Weights of a small mixture-of-experts language model, trained from scratch on English Wikipedia.
Size: width 256, vocabulary 2048.
Experts: 3 picks a token, a softmax router.
Training: a variant of Muon for the experts, 334M tokens.
Below are experts of layer 3 (counted from 0) of a mixture-of-experts language model. Rows are named router (the router's row for the expert), down (a neuron's output weights, with its number) and show model dimensions 0-255. Each number is 50 + 12 x the weight over its row's rms, rounded and kept within 0 to 99.
After each expert's rows: "comes before" lists some tokens at least twice as common just after its tokens as in all text. This comes from a sample of Wikipedia text that the model never trained on. Tokens count by the router's weight.

# expert 7
router:48 47 37 49 69 29 48 41 89 44 44 56 65 51 42 45 30 64 38 25 74 38 48 46 62 49 40 40 68 56 57 31 64 51 40 48 59 31 57 49 53 52 57 47 73 20 48 42 24 57 55 28 79 68 58 80 41 48 56 49 56 42 48 32 33 65 74 62 46 31 53 64 37 56 62 45 50 53 75 55 54 54 49 46 47 59 45 45 67 45 54 66 44 57 35 44 37 57 54 49 48 54 38 62 61 42 49 47 42 54 61 39 41 57 44 53 66 63 56 50 50 34 44 37 55 43 51 51 40 58 47 38 65 71 79 57 60 32 45 41 61 28 63 39 57 55 38 62 49 66 64 51 25 48 51 55 37 57 32 53 37 49 41 65 41 52 34 47 38 52 36 20 58 68 37 59 44 54 44 48 45 71 29 54 49 43 49 62 67 62 19 39 70 54 62 39 56 26 22 50 55 35 40 44 43 49 44 61 48 54 73 67 61 57 59 62 57 33 46 53 60 57 41 59 60 43 38 46 28 59 71 54 46 41 57 62 48 43 44 55 49 51 42 38 55 41 50 42 38 58 53 38 36 63 59 41
down0:38 37 47 53 48 39 20 71 49 80 51 62 55 35 68 59 61 78 39 63 54 39 48 60 42 32 43 54 61 55 62 46 42 46 48 58 53 41 55 61 44 75 65 38 62 69 26 48 57 26 43 45 27 47 40 56 25 40 65 51 68 40 40 43 19 38 47 66 49 52 47 51 52 51 66 54 38 44 36 72 49 61 44 43 46 46 42 51 62 72 41 48 37 40 61 59 54 52 63 39 43 49 41 53 66 57 45 45 40 49 64 43 50 71 54 39 25 30 47 37 45 42 55 41 58 41 57 70 38 60 47 73 55 57 40 47 51 45 47 27 51 37 70 50 28 66 47 58 42 47 46 48 48 66 56 59 52 53 61 48 25 63 50 54 54 50 70 62 80 39 46 38 47 45 80 53 44 36 64 45 78 65 61 60 61 56 52 51 66 56 20 62 48 52 52 52 25 62 48 42 60 61 50 51 53 48 54 63 37 33 78 59 57 50 54 41 65 50 45 71 18 53 54 34 56 54 40 54 41 34 55 42 47 63 29 56 49 37 48 51 43 54 42 48 40 40 56 57 60 58 41 34 55 76 42 44
comes before: " the", " and", " ", " a", " which", " but"

# expert 30
router:48 38 45 54 65 38 34 40 65 39 49 51 58 24 30 65 49 65 39 55 64 52 54 54 54 62 34 29 56 57 45 40 71 46 56 48 46 47 73 54 41 58 69 63 76 29 43 47 46 52 35 45 65 54 60 57 50 71 42 28 60 28 54 50 44 69 52 47 59 60 54 62 45 48 47 37 38 29 40 38 65 50 47 39 33 58 58 57 57 63 36 58 47 54 29 69 42 68 63 48 53 48 45 47 52 41 61 46 36 37 56 42 44 37 35 56 60 69 41 53 23 61 22 40 42 32 49 50 59 43 59 51 58 53 45 54 49 34 24 59 54 47 58 41 65 24 43 52 77 66 51 42 45 42 41 35 19 44 56 65 51 61 43 61 60 47 36 45 54 43 28 46 44 60 34 48 54 41 32 52 56 47 40 71 60 48 73 48 54 50 45 53 62 66 60 39 51 57 33 41 40 42 29 51 62 65 30 53 43 68 55 68 69 52 73 88 57 59 39 49 82 50 49 38 66 32 64 34 46 59 62 41 40 53 57 52 45 61 35 44 56 38 30 37 43 52 41 46 48 54 61 37 41 55 51 25
down0:33 56 58 58 40 55 47 65 55 46 59 46 72 53 47 36 42 34 25 63 47 46 42 62 48 51 80 46 73 56 42 52 75 44 59 34 54 59 37 45 69 48 34 44 55 37 59 46 42 64 59 56 52 57 54 51 47 48 48 59 33 48 41 34 53 37 47 32 64 26 64 38 51 47 38 47 70 59 57 73 38 58 66 66 39 57 57 38 33 52 52 72 23 53 42 50 39 50 41 63 56 56 73 50 52 65 48 64 38 47 37 30 27 45 50 51 50 49 60 49 55 33 39 54 45 19 44 54 66 50 67 34 53 28 52 44 60 52 63 33 42 36 41 62 48 63 63 60 45 39 20 22 33 33 40 64 45 60 25 72 52 62 82 45 43 49 59 44 52 53 73 29 35 42 53 34 41 35 39 52 45 69 51 44 42 66 50 34 43 51 57 50 50 67 44 37 54 33 61 52 62 50 59 52 55 61 39 55 43 60 55 48 47 39 56 46 31 50 28 26 37 70 30 51 24 68 55 55 51 67 49 50 55 30 52 45 59 46 58 36 33 25 55 49 42 50 40 51 45 49 63 55 53 35 47 56
comes before: " of", ",", ".", " and", " in", "s"

# expert 26
router:44 59 46 65 54 45 72 53 59 25 45 41 56 52 39 44 55 33 31 44 80 36 58 60 56 72 29 43 54 54 28 53 49 61 66 58 52 40 64 58 52 59 66 59 68 38 49 42 46 34 35 31 77 67 63 61 39 34 55 36 88 40 25 36 44 62 56 56 64 62 48 46 45 38 36 37 45 47 64 58 43 39 56 34 45 64 50 44 69 16 47 60 38 72 42 58 32 58 59 41 46 40 39 63 62 53 61 43 46 45 50 37 46 52 50 57 67 65 56 67 46 44 47 44 45 47 65 60 62 37 60 35 47 54 54 63 49 47 32 61 50 29 46 30 52 47 43 65 47 56 57 47 37 33 44 32 38 37 22 49 56 60 39 60 38 57 44 41 53 51 40 41 50 75 45 72 55 57 49 44 33 56 31 44 67 47 63 69 60 56 42 41 60 54 66 41 59 54 26 44 55 43 32 45 47 50 32 70 38 70 57 54 68 48 46 50 49 60 47 61 55 51 30 45 62 26 56 55 37 43 53 48 32 33 48 39 37 57 50 51 55 46 68 45 59 41 41 59 56 36 64 30 24 66 30 48
down0:37 58 46 68 32 27 30 49 53 56 62 56 39 53 46 53 51 86 63 52 37 45 38 37 64 24 59 65 45 43 62 56 48 63 60 40 49 55 31 56 42 16 44 64 42 39 61 73 27 36 48 46 42 47 51 34 59 58 59 46 38 35 41 54 60 37 43 55 88 25 41 47 56 39 58 47 65 54 15 49 54 48 38 43 56 46 45 46 37 79 40 39 60 38 50 40 52 46 77 36 46 27 33 66 41 40 57 59 34 39 54 49 33 52 59 54 57 49 38 46 51 61 33 40 62 56 56 63 59 53 39 40 58 46 38 70 38 58 56 16 45 71 43 64 50 28 56 55 43 67 44 65 60 65 67 55 46 40 51 55 61 52 50 44 50 44 40 41 60 65 64 55 51 45 50 57 22 27 50 66 56 50 54 44 54 49 48 23 36 47 63 64 46 45 45 64 52 34 57 61 40 59 55 32 42 40 73 56 51 35 55 70 43 46 46 69 48 43 53 54 65 66 55 41 53 62 53 60 36 51 72 44 41 62 45 54 51 46 33 67 50 49 31 43 74 56 46 42 53 47 70 53 62 54 48 44
comes before: "\n", " The", " He", " In", " It", "0"

# expert 10
router:39 50 56 56 57 43 47 44 76 45 55 57 67 55 48 52 46 45 22 41 60 51 59 72 64 36 32 49 57 51 46 40 53 43 48 40 33 30 56 64 54 63 67 70 63 35 71 45 56 43 57 13 60 58 47 44 57 66 36 43 54 33 65 39 41 76 54 64 55 53 59 46 36 48 58 20 28 50 53 55 25 75 59 53 45 55 37 53 63 45 41 50 43 71 34 55 40 41 65 34 53 43 37 45 58 49 63 42 43 25 54 36 27 46 28 75 55 65 50 31 62 34 40 60 63 37 51 55 62 53 73 42 61 54 53 63 65 39 52 60 69 49 49 43 45 22 38 56 54 61 59 53 47 30 43 47 47 37 41 45 56 59 34 64 43 54 31 44 43 38 44 52 28 63 36 59 34 54 50 40 59 78 38 54 64 50 53 51 50 63 44 41 62 48 66 41 48 59 43 43 50 39 30 51 48 60 35 64 47 47 57 67 71 54 72 50 49 64 51 66 63 53 32 55 81 34 75 50 63 55 53 56 54 39 38 61 64 42 37 58 64 52 58 48 53 42 41 55 50 44 46 41 35 57 68 32
down0:67 76 58 34 54 54 46 51 28 49 55 86 35 31 62 49 57 42 56 48 65 54 36 68 57 31 67 37 40 58 38 49 54 52 54 40 47 37 39 45 48 71 60 42 58 46 38 50 66 52 66 69 54 40 45 45 52 40 46 36 38 69 39 23 37 22 42 67 36 38 69 52 40 56 48 57 59 31 63 54 63 57 54 72 61 50 60 36 54 45 69 67 35 74 31 36 41 70 47 57 68 53 48 61 66 73 43 45 48 64 37 60 41 59 38 57 35 42 51 59 57 48 31 51 47 61 45 43 50 41 55 49 47 59 50 65 59 60 37 47 70 50 61 52 38 38 59 48 33 32 57 31 38 54 34 53 58 39 53 54 48 47 39 72 52 51 38 59 50 46 48 46 47 38 47 48 49 46 62 56 35 60 55 55 74 66 50 33 26 51 42 68 31 48 79 75 44 47 51 58 41 64 37 51 29 53 38 48 31 41 59 58 42 62 56 58 14 40 52 49 64 41 64 31 34 33 50 67 62 48 53 54 44 56 46 50 63 75 51 59 45 55 55 36 47 46 39 49 54 38 47 19 65 50 34 48
comes before: ",", ".", " of", " and", " in", " ("

# expert 9
router:57 41 37 56 58 57 61 20 61 51 54 40 65 38 39 69 52 40 52 46 48 52 68 72 43 56 29 25 55 73 56 59 59 53 58 40 45 48 58 50 42 63 56 66 49 38 43 50 61 39 32 56 42 51 43 62 56 62 43 30 56 38 50 34 51 49 63 54 51 55 49 62 46 43 39 49 65 51 62 51 28 40 65 28 47 53 45 26 55 43 46 62 50 62 27 61 30 37 55 45 70 40 33 58 54 38 50 35 41 67 65 44 47 46 35 65 66 57 56 68 28 49 56 54 47 56 59 61 67 53 60 43 62 69 63 69 62 53 27 41 52 35 32 47 78 60 35 65 55 61 67 36 41 35 65 34 47 54 45 48 66 52 40 56 43 66 29 34 54 57 37 43 50 66 36 53 40 57 50 46 42 40 40 74 68 39 60 72 57 59 36 43 59 64 59 44 63 62 49 33 31 53 35 36 60 73 53 79 47 43 63 71 59 44 47 63 54 57 61 58 49 55 46 57 53 53 42 35 47 50 70 44 49 33 43 63 44 53 26 54 54 52 54 25 77 33 31 64 44 36 63 28 51 58 63 37
down0:55 70 52 50 47 55 11 61 64 57 41 59 58 41 32 53 56 63 41 54 64 54 69 39 46 57 49 35 48 39 45 25 30 60 54 60 64 51 69 78 43 45 56 67 31 45 36 61 63 44 56 53 57 52 37 47 44 29 49 52 48 53 54 40 48 38 58 54 54 39 43 36 64 66 41 17 70 59 38 42 32 40 58 58 41 59 45 52 60 40 47 74 58 42 30 53 43 36 63 44 59 60 37 50 38 56 52 46 51 30 30 51 43 31 54 47 56 53 39 59 57 44 61 48 67 59 26 43 23 63 57 56 46 33 39 65 55 69 51 38 66 60 44 45 41 45 66 56 61 39 48 61 58 35 52 45 52 42 53 52 42 53 55 62 61 76 58 58 45 53 56 41 36 43 43 30 42 61 51 47 64 61 42 30 30 63 32 67 58 70 46 64 59 53 67 44 53 61 30 59 37 64 48 41 42 17 26 49 36 68 47 41 54 68 52 58 43 57 44 34 55 71 60 53 45 55 64 55 62 49 45 76 18 52 68 58 68 68 54 32 41 39 35 46 25 58 50 45 43 42 51 42 60 39 47 52
comes before: " |", "==", ":", " of", " ==", "==="

# expert 18
router:40 49 47 55 53 35 56 20 53 51 54 60 60 39 39 67 43 58 25 45 61 26 53 49 60 54 32 33 58 46 37 36 67 33 55 41 44 54 71 52 36 69 52 56 72 42 46 48 53 47 40 33 56 61 58 49 54 56 46 57 60 60 47 35 34 67 77 74 42 30 41 37 27 30 33 52 37 44 55 55 41 38 58 40 32 58 72 53 58 46 45 60 59 57 30 45 30 58 53 30 37 43 40 57 66 36 52 26 46 59 62 47 34 60 51 75 55 54 51 40 36 47 42 43 26 47 53 57 63 37 80 42 78 66 58 62 66 53 23 34 59 18 59 34 69 45 49 61 67 67 65 44 35 37 40 47 33 56 55 52 50 44 33 56 40 63 35 32 39 49 44 48 35 61 49 55 44 55 55 40 48 76 46 55 52 44 71 52 52 70 29 44 72 53 56 32 51 48 45 41 50 57 27 68 46 54 46 54 42 53 59 78 54 54 53 64 68 34 51 64 55 54 40 41 61 28 46 54 52 45 65 49 53 43 58 42 49 58 30 57 48 47 45 35 54 36 57 53 41 54 56 49 39 56 44 56
down0:47 74 50 53 51 56 51 57 62 21 43 27 42 62 64 48 46 57 44 53 37 44 24 54 46 64 69 44 68 56 31 29 53 38 44 58 37 35 63 46 50 25 51 31 51 42 31 29 38 52 57 59 58 46 59 53 40 37 45 65 59 39 42 34 50 34 36 57 45 48 67 33 31 57 42 44 29 55 53 53 44 62 71 75 47 55 59 65 51 50 42 44 40 31 64 45 64 56 54 41 52 75 52 64 64 56 31 45 63 47 50 49 31 54 66 68 56 42 52 60 61 36 45 47 39 43 39 47 56 44 51 59 53 51 46 28 56 37 51 57 30 40 53 49 67 41 28 41 45 43 53 76 53 53 53 51 49 57 60 61 61 52 79 36 20 61 37 63 41 44 67 67 77 54 33 68 61 40 39 55 50 67 63 45 50 69 33 66 51 43 50 44 21 45 38 40 34 30 38 33 46 33 64 57 41 34 47 50 42 55 46 30 48 35 36 44 41 55 57 39 53 56 43 84 17 64 46 28 52 50 52 36 61 43 57 42 49 39 52 61 46 40 52 47 41 56 48 64 65 56 50 42 54 36 65 52
comes before: " |", ".", ",", " of", " to", " in"